From a checkpoint of a small mixture-of-experts model trained on Wikipedia.
Size: 13 layers, width 192, 46.4M parameters.
Experts: 96 experts in each of 12 layers, 2 picks a token, a sigmoid router.
Below are experts of layer 5 (counted from 0) of a mixture-of-experts language model. Rows are named router (the router's row for the expert), gate (a neuron's input weights, with its number), up (a neuron's input weights, with its number), down (a neuron's output weights, with its number) and show model dimensions 96-191. Each number is 500 + 40 x the weight over its row's rms, rounded and kept within 0 to 999. Numbers have three digits each.
After each expert's rows: "raises" lists some tokens whose logits its average output raises strongly, later layers aside; "gets" lists some tokens that make up at least twice as much of what it gets as of all text. This comes from a sample of Wikipedia text that the model never trained on. Tokens count by the router's weight.

# expert 93
router:468486523544476516442520485554446498495492538457535474590553542475527520555509490546434486459594499518483571504505494549465494471536454498453517520553516588534477496483456520482481495488527510461477537542546531534479457523510507522513431522502544491481489486551511494520538497500506471501
gate0:465480513531490540497502456528494464512542498552480520491541463552464519498524511502463465499521554463537521548508496470420455472529510484507473514492491540497477513474457531493456452450450521478549545542551416595524530524486481437554497510474514479554419401553493453552398517488480447434
up0:481497514502440455521455600568503553509518508542539513523501544469484562485462504466489488517477461514451525469468508493473507541460572558541425483548451478526542407478472559495524504456520441553548463529538467488444529496427495506427537492506542481495546506439562448556549429462483471477
down0:508546431488497515529553535544541523460551411591529496496477492508553529477499511502390430567542478468504496559535496478520465525458575563543547540502528520502471531552479525550474545510434538538528534560527468503519616485504607512513503504500532525583454542514524480437530505497571540480
gate1:448513524414472541499554482484511469551542498491500532493486495562487484470583479486508457508577505481514515509525544491500482383480523485442561482526573503455493480497393468471488457512453556478503517524479442540515459433472538456488510517524518425527391468544522478510489531529578521532
up1:436560521501483550453607500515490517520588460464493462512542563626512454508482516539459491448610506486505531481500528516504532473488511500511538502513515482487483472445395481527463519387484554491464519500486500568544467474504470498500519492516538527518432494532487440478526500503534504508
down1:445438521475490454483512508409551478543499534466527473496482467524442486479535473457514483504522514526556458479480532559542495430518519527470491479430494546399505526481531442523503554510608562526544396562464568573508496457518550505541458513510489472467500507483513481501494542510569486483
raises: "r", "ble", "s", "te", "ry", "ti"
gets: "na", "la", "no", " n", "za", "da"

# expert 60
router:508471528511524552476537499402514512480486499495476518574527461534493516451520484462557454511503482482470462515537492515499495448598499508528455506477581468490486509465497555405567475457539497545550525467563502489520455447480497411566542512513537486444488501529458508499571594454435464400
gate0:536453541438495475496549482509557475491507480530499518537501532451455537492518510525567464441545482532491483536540536479546476496501508526495496534571518472439581477458501439469500526524524442471577497479565524472566475495484443473433500527493524480453505487555549475489443507457560472482
up0:411525477556485510528471501478453516519523530502498514453499452550610463523492505459468487499536493460518526465416490495517502496464468462518472455457487490595440509526513596521516459518506530465488495465496492536410495527499545531578476443558524509563484487483482475536529502583454489526
down0:484464456468556464463427431438508512483494493540524481471541452473490503523504464507570508533490547435479581485456530529453521475580512504498475507522559476458455587516475510435520553510525594486510415505505449547466471469545603502469590492527559541516456505495511503513540490492549486404
gate1:582457531532430506507535428493527479558573553474499473547609529481499453394561543456572564526494569490499480471499526489563529446494402515515528468511489482498480525493507571453445440533476549521557550506553521481535527483533539559472547466553502577466507489486469472498532555495514591528
up1:445527525447445480530451508545517497474536468539466479490532456525488458510495478526479468536496474527474463392418534473477518533476495461471421503490467444565505568461500488481573550524563457459473466524414442527529540493545508450601512434569475471470544454487493499502492502374402481457
down1:573527496433444539543521535472496420477474505515557518511496508546526532501499534520518512460467502561536541407550510460450469538538503499496483506530542502515524477579552448471522572491590497503454496515463501496538494450507503478528521525527521480440519510583464561533534625474546498423
raises: " a", " the", " two", " an"
gets: " with", " by", " to", " for", " of", " as"

# expert 50
router:550464563508463459488505515502467487529513462558498447563499583512468519519458448481502459456482578544454487562492485474498490452529415470462534466521532522494559502482464532389544541457519555507493522496480461521543552516431523493458538451496519541508524496473440480528477490459493497460
gate0:469458555477505505493512471595498509460508430458477543532592537474508571478565436498439511546520457466518427513541520444481497448544457560491488549533520533497557515437431511399516514529531544523493546486515497527523563565490490534454509553551472505471559437489489429515470567513497514518
up0:549558474502518513424527501432546495549491506519539513522513417457441458480499533495577508461498612465478556484530509510503502504498487472491521472493482532521434397569532474538503475439442466475523459460506505470521383418567536418532499396406526505516503511528496546462451448484514494519
down0:509459522480515520500460531501496558420593480579441530511536440514505510459543525513497495494508453491469514510548555508518501485467548462446519456524577485531482570546451517458499474520520498481573501553593452445514523528516570403446509566540533560483535533575464506493522493494496508473
gate1:458478500491473480432510502476470494532479508430540462547548505515443444494512522532505461545532511522495478470566474468485579453505463496461417412525550564531455466426472428458424577543484502482561504448541506487525511516559491540490499528525579532558525508515513476527469578516492559571
up1:519511573565397615594520489562587578455531492525475530521440507529534583542519541446450509518478443512488507496534513533496468535509521575527511541519507415413561501534531529587499439484578442503520501498503460498420493504460493488533496479515496393512452513534405505507526499460500445485
down1:479486556575486434501577482512489435486571484482452523545577576442536546538524512507458491489516462462495491470532500532442437534525570484432404439507474419536510458528556503477516530501524513518403530472518415526480538460475412552483518515515545487510519431522439434510456481502533496571
raises: "mo", "t", "l", "fa", "bur", " well"
gets: " as", "ha", " at", "ja", "ka", "ya"

# expert 45
router:459463508490473573513521494603522542511443423488540460539489495474479483486533555503581549537538414510488522440581447503409509549521450556474550442489594492469517489524489448462543491575530549454498496428513514492532502604446519479531487479512548474480534477572501496479508594528506594463
gate7:488487492545469477457480453631414439528467468499501416490525445495536533467569506545461475508499498497541492444498530508550520425478404418425560470531503501446526539499458492432535501515529489480514527572498508509557486505440486471466482504478491498555518469486488536461522502468429475559
up7:437490498505535461502541514486451522454492530509496485520472629599473544406542462449497485446531441459594437500534436506514464553498469564535412523470489480547533511491531533517440485515488475491485484539517561555457522538448520489494499458506508533507588465470476538471543506524571507521
down7:571525474533462480496484556496510461502448531491511514488517469434404476526514460456492520518541537533528462508515435568451549497480459571450498462500518426472485510448526457435464511559560443529532418517514540549457466458523464574449522596539537542490523456517484510490460492489521497430
gate8:510439510495522476437502492431485574488527511509570524519568477503555501535577507492490398560427516440512571560468446490558460459509480559442494402539497440445476499498480480483516614511440433567536551473479484516494465470482462500525484415481537502539528444533403454523470505516534506549
up8:603464483464521545430526512456501500495485466476516522483513530487507497485516478486545474568471496553507581485557440514502509510486489544467540482512561499550510463540487469522541543516546445516464571445503486520549471544516461561508473447535479507424585505493507565560503519555506530592
down8:487488491418434483434510486397560501408448556531496558507475528539507586495457486458453526452538521450487496440473528536472492478497520489489467416492503516531444554447511502503510520502503495529504545481474476588488485487455517394557494474534443422549527495462522462510537459530547483522
raises: ",", " (", ".", " and", "'", "s"
gets: "an", "ent", "s", " States", "man", " people"

# expert 85
router:493490508437507500506485522510533489545539478536563498565417459470577478434487484476486560512509454550506507489460496515500478486554519544489482530491589492513587470478449456468509517509557525520561497533497532502563466534459509486524424475520526513486491504547473517512511551548505489562
gate1:539434494468473544518462519458426496516477525521466500519457398483493528460463523454441452490437480508510520495490436457464512487570426522499537505476511515560501480504457506430463494491492477497456494462508492385493498473524560443530466459541534555516437494555440466441504516453500463567
up1:457511510527571461516502504552548519478481479530600526543510530490483466452504455432543530520593512486456526588467513498515563487517540509481473509560404466453463486525557531578502473520550545499535537522513479490490475503495510454443497532472457398491509470543437477502494467506571480501
down1:555492570508468441453504464480462483537467535561591530536494555586488480543536552434497494509501425490518481507486562411463499489486576520474488559493438513487517543519468518499489588485454553491548507460512488505495483504525600523471506480530507440463449458507496533501569475456518469506
gate2:484512546481508531497564524505488507498448493485466432491559496511465546484532515475467505533458502484452549542408568551481502429554508475454523478521530524494478561494486565450461528549437487429467490468498498554428551553550520500534473476463462509584383491484532477442573528463509427485
up2:491512462467533551546533569519591450438492520533464474473510480610525484515510495488420501469499485533428489534472494500450505539534527503539529581454507525468531493444495538518499527532489474458529452552492468480498538482535497515499557510517474498479487494499593486578525552466393512523
down2:538489463596469531568530483502547485515453463540496562547473435489436496486535475527435508494438522472529516510431497471504512532486540589577449454576523507521541523497523465458460537493461438438568514448567487443531518496458421539542492598413536499507492524477497525489500509478525527463
raises: ",", ":", ".", "-", " as", " ("
gets: "e", "a", "er", "le", "al", " name"

# expert 53
router:467477518485553500516539477468492456525486452483584498556534432554550495417540542512455476491568434499430543541490507498539515472501396505476559480530525508527507503450450529538550534554501501463500535456518505503552556454498511502490549504561477433475557470508454488437490487525488514509
gate0:519522542464543494487553468493493540548479466509438477517526446531491524469547523520489487501515513457448533504541566483536479452517559601534561544560503594523460473518513551459504497456489562511554534448538468517424467479514503498531527522548492526471538456438461466501487524547556443505
up0:487461529486513497467519485531509498478607525534515453499519492515488531520518518508555502574520542544486461464470562487483439474495544470495471482484493432581491491539526474561454564537482509498449547469476435504495616509512507442455491509509510533526467526566580439553470575509516534478
down0:512510492482525439521512539476509452428434522534466483457574469487439490516443579503427510492485487552483507465491523507528566546467489524590466492515502579474460555502568478614468494467527466531537537545473519528481520516505501518471500473532510426460569527461480547530524535568501558488
gate1:465516540515530474501501418471437490545440446521504531516496493508458459413494507468559545488464498442494482462528486573588481490492469501566509540535536490515482552528443520512505522496572553515483515501546492526498458569495487418520480522497531585522459487467491478438521597542502428459
up1:466502489495483547531502478450542513363486510486497510498511472472485573508572517508522542480530482452509474482490559544444536482521450501464550464476513536500471475513506506500560397556514423487492517582526509448496544475455477556496473474479483439508444542543542514494539425395441544571
down1:520492536457495496544481592506574510561507515486424539491474558513524493492474519500473488504492451423442523463468486526408503498483466501492480512510532511509557529534541563441516457525474510560486556468489481410470562519561519531508571380507519536504525571528560547512532519487474461428
raises: " to", ",", " and", " of", " R"
gets: " The", "t", "at", " on", "The", " are"

# expert 72
router:499465516452501492541587447494467505507510517464484456543483558461471505487483523465449511516532467486477516522441517551507504477504396509497557529543546481550513519429535435473438443536480490454515498512589499495547452509486487460484496469533487520493529449542460594482517542421407519432
gate0:557528444454500498471513493426534573504512510509531501514497505451461474510492470472548430490476526441511504554527445472526501468486456449433480449490495511477496557480505512506452520574516440570515513490509517468529505465529462578453511505460472511541494439571476464463534476469519473541
up0:478462526493511507528488461526460468501480450511534462498612509497467478531468478458564504519503452503453485529570467596508440519533530494457486528529497519540498523479511489478519547465503483435500505494497531543588448510514469514516515482542504441412502460500498468561429504545526578552
down0:469525481515505509539504521564504472432506463500514455538459522484493420563557565495490494530469495503507500490496483541458508531554395556500493497472497556565512494523484483526481506430514496527599486508464495514550528484438499477495456449471482569521461476541566506527530513425505562471
gate1:509481514481514542483545493503403502559466502494519518510474497399483559486522501462549520477449474508403538483511430530474480473502463465480522524532507513497524579563469473452497469478502449499531481463529494514548427563499511448483425558417480488498444454506422455530475565508503477522
up1:424510533520543491457557453494432526556486505503499427550528510463546466509475506424541493455485510400491502528434575500486512482448511432466537480580539545467532501470467506506488550496472485541524448422531466488519464547439549481504488539499475512539434538479435454488534507467460466545
down1:527518510534428488555492435381471470542492474519459510430561567491486542464495504577518499465462467530488463491498494478486488459441382534489491488503472450510527513439474401518548509487463460507465463508516467497513446511521467461405471515426483480564520448530522514514475478503522523469
raises: ",", " and", " (", ";", "\n", "."
gets: ".", " States", " —", " American", " State", " York"

# expert 54
router:499465511520461431505559406565480553516455482493471494551513528486482480461482509449498552503617459466526451462524520531514499472501500542499524515533512468489517480511459516471525487518543448471545500483522422555529496515530522518499509495430458477514501458584483564450470555484528496467
gate0:537485493453432489487524428542462531555596496494554477552486518497559515468489502523462460497438508530455439538559493503448523530502480515497516477522571474478519473485481493510537517517568451559547423499566524532465421517445450482578463601533499406542442499515563505517478489442484516452
up0:446497494538471569486519529503512477505463498422531556533499500477492504500539481491482509484490427443465555465504411384533493525478460468508469444514530454542481430497522567513447428532480477602534479495501534507424490456454548519516481461502493448499456522535543552526542455470533522471
down0:497515542505522527516509469457550458510490563572545443594487495492547482478573490515510500488542472501517401430526487472513571398446531456511410479577504513487539524459483524633512458463503522522528519519524508565533447509455515492499495480549496478479483448540492491488540500566433501526
gate1:519485532527462437430529496557522508471503543565492508494540436398491562521474489451502544522525441519506477535485498527509563541521567528516406507512449487471534479516480386480559559510514487553533500520531454554468516520577480454471575530436498518485487577463432483517497496462498423528
up1:444504473500515512477512540531503510493501465489485480563499540547534444423599442545461486511558519518483479537536446538516531468525521514419565479564460467489574490524494506498609489465504452488503482517454515546504462508421489500447574513498510557609393461510485538491465519491450479507
down1:447538512543495498475497534508590493569476531471567524507485517463506504502450535448520529449496567483480596450487489467463502516529466526442482524526469458531466522460524599474500494516440522515469486501424434511504534496505487526442483511473534498513434477477492520473507461466462555505
raises: ",", "'", ".", " (", ":", " in"
gets: "ton", "son", "on", "man", " John", "ley"